config.yaml
n_layer: 14
d_model: 320
n_experts: 8
experts_per_token: 1
d_expert: 256
d_shared_expert: 0
activation: "squared_relu"
moe_layers: [0, 1, 2, 3, 4, 5, 6, 7, 8, 9, 10, 11, 12, 13]
router_score: "softmax"
normalize_top_k: false
routed_scale: 2.83
balance_loss: 0.0153
balance_bias: false
router_z_loss: 0.0001
init_std_router: 0.00989
lr_router: 0.000914
vocab_size: 8192
norm: "rmsnorm"
norm_eps: 1e-06
tie_embeddings: false
optimizer: "muon_variant"
lr: 0.00895
beta1: 0.95
grad_clip: 1.0
batch_tokens: [65536, 131072, 262144]
seq_len: 512
train_tokens: 294400000
steps: 3382
dataset: "wikipedia_en"
Below are experts of layer 6 (counted from 0) of a mixture-of-experts language model. Rows are named up (a neuron's input weights, with its number) and show model dimensions 160-319. Each number is 500 + 40 x the weight over its row's rms, rounded and kept within 0 to 999. Numbers have three digits each.
Before each expert's rows: "gets" lists some tokens that make up at least twice as much of what it gets as of all text; "mostly gets" lists some tokens that are sent to it at least half of the time. This comes from a sample of Wikipedia text that the model never trained on. Tokens count by the router's weight.

# expert 3
gets: " and", ".", "ed", " was", " as", " is"
mostly gets: " it", " were", " which", " has", " had", " he"
up16:481473492492491445468501494544526482512499584450502485403502482515506421434548514584427539525559567420411517532458513481497418493561424502510548548539416456522592435514502479505593465501528557511490571515483495507504478419550477452492510518496529484450493516505511502510497444498518437510574513486430482557503517489551573497500461471471486484502491433493507490476520474509517433496471523451529491472501480503547482538481539451564536566498520500416552542487489508486510580505548460
up17:537500466381530553535462417538489509451538506498491507500484472400472468498487494496491431494492451409531536428540489543525512501520527503494502485445512426491558502513510480453569552489572506621557486515480556455556445598492523515532516472422472496508460419486502460472508483519479503506481504510429543579521457455468546484560415471546515430508442508562505516496493491539529545548532483539441351487505540532496471528481553547517517501523527438477587507443487486512491523590534505
up18:388605490500439518500496537550497497498412486484537440568559576490538522538440521560420539502528497509539553476496533472424508406614492559615467496553498586476519465473533465466490502551498447528506497467509521476511491463441415519522522526502537544477507491504567522490536485578447486474508493500521501448541459501491487502484521506484475516457518439515545507502486484555462519487523505518554521572436555545506564491557508509507471465455527466531483501541489497517501425479483480
up19:520506517576581475496458497526535540533515516506520476517437483461507485492537496524480462553504532497514514505459537459505494471505484472512474491439539547513478503532527416509615499539453507471494509527498500488471482558465478538511521619465534431554526475506505470499541446519443482554542494529524440545495583485478472468464423504418524492623496483546519461488482584552474563523527447504528469613577475445493549438533490489492503577509507490477536532458551434484531501532532488
up20:487471476504502545563483508525490427559491553487539458468531504508500456467501447544493497498533491486502500472474462519542497413584497490519516556506509484537498480422515496496511438488514497506480477478471527539457562464489542506476577526543461441504446510485523547499424542539553483456514535446503567525480559517614548479545537492534461497508498546483442485503528423595501499429480464535457449526511513460562533509496474455515485496503490471448502523511587513500416557564502525

# expert 6
gets: " (", " \"", " ", " re", "/", " de"
mostly gets: " (", " \"", " re", " con", "/", " $"
up0:518463470445505441496487468439506501501507448500519557487505465507490467454536485501510502479440469506505468573476494513433407416495516502532533538497514512465481500444504481507498515501532437572574513514405520589479538483511544498556481429480482520518516461449416447516479506581513481506483481531460524528477438444513559445452459543512502497520500474383593511503633531498550476499588484509514475482518534454484507490457460505482460465465514490528496480505471528479545554509517518
up1:526487498467517455564479516533531549488515512503490482502456530543538519504477466509484565529456506554550444460499436510478507505478491511463481427554503551475525550507473503527477468485482507522422546502502550560431461482433489499507473473522525497483570497505536563431506484432549431463450489546576605504537453523487523464514516602485486486476574581442524587454483485501494474565498536516478453489525564445517441505559456489486593479486482543567509536429423589460504513468476513
up2:498458461495455506501530471511495438539501513530502479501534523536563475468522498457516462498466488577522438422487518470575506492530512426499458506552499506456486488511458555558490474543534564570413501500526475486578492538565473566471444507445472512553593605518489434510536490500393469449506463503494498548496534471570570505388590513589478522467437476540442545512533451525504526529515510499569501488488471530536572587467513545501441550512488580510510427493534469512497581536547563
up3:453493464506405523522476494595405504434500561501608496522491538578425431419544530513447516518546477466483516524511504547541469460500547493400497529538487497514503478557566466451436565522539500504493510491480519477571536469489528569448505559580445476491541501552457501466439541469527553507497523476531482602505501509543506461452481538531555455503520498500505479535497481527497508513512469508466512565553495468521530525424507486526531497515462431520553503502484496475504464521502477
up4:548427451531466501505512499577501503506485481566500470527570526556502514479476510533474423493567447506512556509498506529547482482536527520490474507511500575507532501508418555587435522476474418469498565530571499516513500448485479508489550511486465465507406507476544524500553537527407522517563452515512488523467525510494486491469518558500453488443499404564499501500508493519512470548474481479532458519425492485454540526454494388499518476520446498466573499556515422502516557501491575

# expert 2
gets: ",", "1", "-", "2", "3", "5"
mostly gets: "\",", ",", " –", "),", " —", "1"
up16:481520505479505620494509518482466492510551472500444549524510510542629497513531487402458458497424457515497506504495501518406481570492479510477560529537516489508505464455429408485519497507428468487486554486477512570515461557493556454540462485511530517531440501503468400418550508456504559494501507536483378542526468603438505499589508484538517500502476512449505468560492536515502494444539519455512525451507542474498481500448505466502526543512529576585565481406538489500492471479495414
up17:449487459512509508504517546495552532522446408490511548492451535509529521512527496542490446521497487527498475455519454494522509495498513595527527474480463534412523496558554340435502480511464632526495562486594547422516507497497465537474480485495501506556388511462518514485439502501491612507553509500494520450546456549553515551430534577478445523519504494508545512503486565479514475437501475479518520553511441496469541502638505489496447518510562501539454475577485533461463510534536587
up18:432406508526471485395508449497497506497473489499477489466538466454461538490517490490518492415530454481515545521533510520462511491504524462514497592552509541415587476535503481512563527467454442537470562501508488467531527567473461493532534478413574487536586528552512553498487501496477448483413566515432505501499517514494454585492547541544506541431501459565464509501455512440534508541529514498519535468620489497500440490467390482494482492507493497511473457522554468553590550481551470
up19:516479524505502509493612417503480453527492482465510501546515547510497466459505502525471553497594501433467503500527531457505533508519510524522532537512482531495486516443526467530508543475427504521399452508513518533501517499525479491497496492511565492477514431505480502507547514443545510497500546448502506488463469495549472451502468501510473640460480546527506462488461491587540474446491490617531462482519573498579610496597472517474486456497553490468489520590481448504498453539512527
up20:493504575445450520540477540490537473496447508505540531484443478513512513485506499499485480482464492502494461494481497476605533488512506536545503506518541550516555434530459461465486486488529510567569495545545528482515452480492529499548549517478493476456529527570520476483447500469453499442489515592412507501557482531522503490590548511523542452432499521517457487490504519455495480540456520569482505512428527476573443493460505516521419468505477508574471497445480512437498498599533502

# expert 5
gets: " of", " the", " |", " in", "|", "s"
mostly gets: " during", " on", "|", " at", " of", "In"
up16:548545504611534517515571508494508503451529492512499438492422480511553516544462499507520453479516518505498581458513515470487495461527552509519591484533454438539441491459497496531516473490502503528493470490504519524481492480501535477460509542504500464430499484502403424492492545575488408528496505437474428516554539498452480556495519504535512474434482502579412475554473495484481516510582510492484501462507522505477469502497455474490513510479496454473472497539484444604514567487550587
up17:485507465523515528402420529511463523500564462427489537434559490469410495451511507451548428519459488479493471525542477510417490600539456539510561509478505528554502508510521494496479474509527515480463592544568460564473532425531575545533457445521492543562525499463461543472498477505553492520565493501504497499546522469512480501492493464501414503537510491481516378477507513595452575538500520486564512522482576443472555507527458543498474513596500503599493496515568494554511465467497481
up18:568514459472489496522471475497420459544481480500483439482466504496478484530429576516457498505500464539482474481497544485497497483459480570576452488489500477542529457455544454510467516498514439491503467451454469430471548482487490480500539525455472497440461474502480563508536405522507424556539474522558490477481468575404496553452513595503538530455431531511486516507453531477487565495514532499478520559604572557515397513490594484476481528468530457457449533489494485501462563502460528
up19:544517477580493518514507500458467500517496499432472477531451486550573539478547496495543577539492538550516508500498504489502456496532420504515529516523500484474508510481510513498520519542499523499478452502530621433425513489514476456399506501511538478534591524453522510461499494420511510502506513499475515498531469465523492470562473572516454508527472514527508569490514465508485516497521482447500518531405537408543497466620500637553473502484536470560431511498499474446499583511525502
up20:500476541489495458449475480465511514537477485442548512496467493544482554464473516476459460479429481566516515554460515516484502483460473513469506483545444502403497496498506557521509446525483500485422532427557508539558500509476479494475506427571491532484534533489453454471544588464507523532535457498537479463456477519564495509500512479498521523523422516495555495459540520454422549548490467526508495595513430523426391419502630378521506456560487495470470522494540567480550528527583572

# expert 7
gets: "\n", " |", " The", "a", "o", "'"
mostly gets: " John", " William", " David", " James", " Alexander", " Richard"
up16:535486492502488512526490530513475534515434528483507463485482498554548518485543542468515498514484554415564529545546436504465473525459699480511392509533483498484580521461478485533514626527521517472504454514496591492518483478520530481488454481543458553436463485500504496534449507497480504513512497496464470504495492497505513557512485426519486501415532513541543504541537407441531461491506512504527447543505542566487451498506495575498507476508525443507534486493513475455415436564502446
up17:499471484496512497552492494521474589466394459519502514480533547454491492520510507500470461473492535529484517519499504426509513466457525510529520447581584530459512563538532495535499433566468535512490515488428463504533488513527503513536576481500439501507522380494465470527528498495506423494519507447503551487533484484536513446512501487458523541440554517479482506494498516443494447466486493599405467451519462493430513497567511509480502479494486462473442508456473500475486516464496518
up18:535521482517480486493495476529464510495469528546454549507517578447535465504564544539480378522505514462511517496509430505510460569520467537455507528492459439482531412558499504483476600458520516515442517555483489459505491567489501479513497513492483531515437510575517469442469505515448481496490503495468443493500392498516501524501458471553522498603437408456516494519484550477498525478488487505488445509506600531517517577522521498474385471507498484458498490500519512450554496447549520
up19:416542523469464415548488435474430457527494520541511519481499504552503495508413542552512461466493483520518447501457462454524552554508390529550475506559447507450434463577596471509402513443432523496451495534482464517407558563472461499492509550501407494498425499569547433489508530462531496476513520507509480477486461579519438493536520524423469499593564529499457525483512529471531494512421503474465489484505490505477482515533509475514474486476500519542495523498482511496512511561541499
up20:498550499506472508505500499473504440530485539495563526503510499545546448445557480504519508464471541543520497544513497490451534451505492498463501604433439410503499501452529509434514506519537597499497490487522481497482543498499453471547481526490513442549532531473493477494556536520504487487540488585536562543481535373499531503492425467593548557475508497501488472557512498489479504496434500564493496573515529514434458429510479388490514525456501471440494529471601503590496525492534494

# expert 1
gets: ")", "\"", "4", "t", "7", "8"
mostly gets: " century", " England", " km", " version", " yards", " tournament"
up16:501502479491525532513559471423463472549446440488528503539626523433519609459473465483511505501441495456450497506622446366507476487469526530491471495488487449509484454501431490387481506530540435458507497402529485516511544440492528495480542521535577508503485488530482425512468494482469557549545459415530526515517514448526493443518589633508504505499475453489556466489496505501484515530451545487505501504485515494471529608503452450606411493500499474521502542482475480502555520564473471
up17:540417501566461477482515442545477516514529480515536469461496492503540542485509524445507563543502484504494524498471484511439451484484457508496524629470424504459496493568545405504466490433505509442485513481465495477510423502552503500466546502460516450504501502530510528483492477516524561472509532527478550491459551437446396492525481484502543477527521515508487486515515548519530521465401483550446493565507499525462486514483462512541512462477507567600539451419478494521464427482476515
up18:489489491474541471520521516497530441502518592524580448485450515491497478488574524587530527548502511447522454482505491454548486536503503467497481423559559515573446576468502436549524549503462519501574547524500521493528478495499440443470482468529425550494499505549524469518503426476495522515565475497423574541496478503544422505484427473470510586512568505540444425512407486480514447525458515514512475492481473537448540498527494503475488476463467522459449475448511507510500536501503548
up19:509531458585517479498517502507554499535420509503497560528483507480522533456496436555486502475534457451467519635515557510473515501439503545606449427495490496488475500489429507495479512462456506495505451520490542500515477478476551505482498518531478497497505466482494367501428577503484475516494519489556499497542502474526459550501484514523504458497510490451497444539466501483579547508463455500488509541518507538465514525423463532458460489444480571545461541458485534509467491408350485
up20:475502490562513491483474473524525505511502520512480572475499629567584498575419492481496491581553499492498501460509480499498487498489536577518421490522505514472488414428550547539541475506483513510511530520492521504521541560497509545467492504560429448493524451572533548463401572413493499544526521534477509637495540486509446493499513458477462503501443468512501498514492470526538604468485528520534510444481449509496529504504562489454518495595556475506471462534500486469579514504492385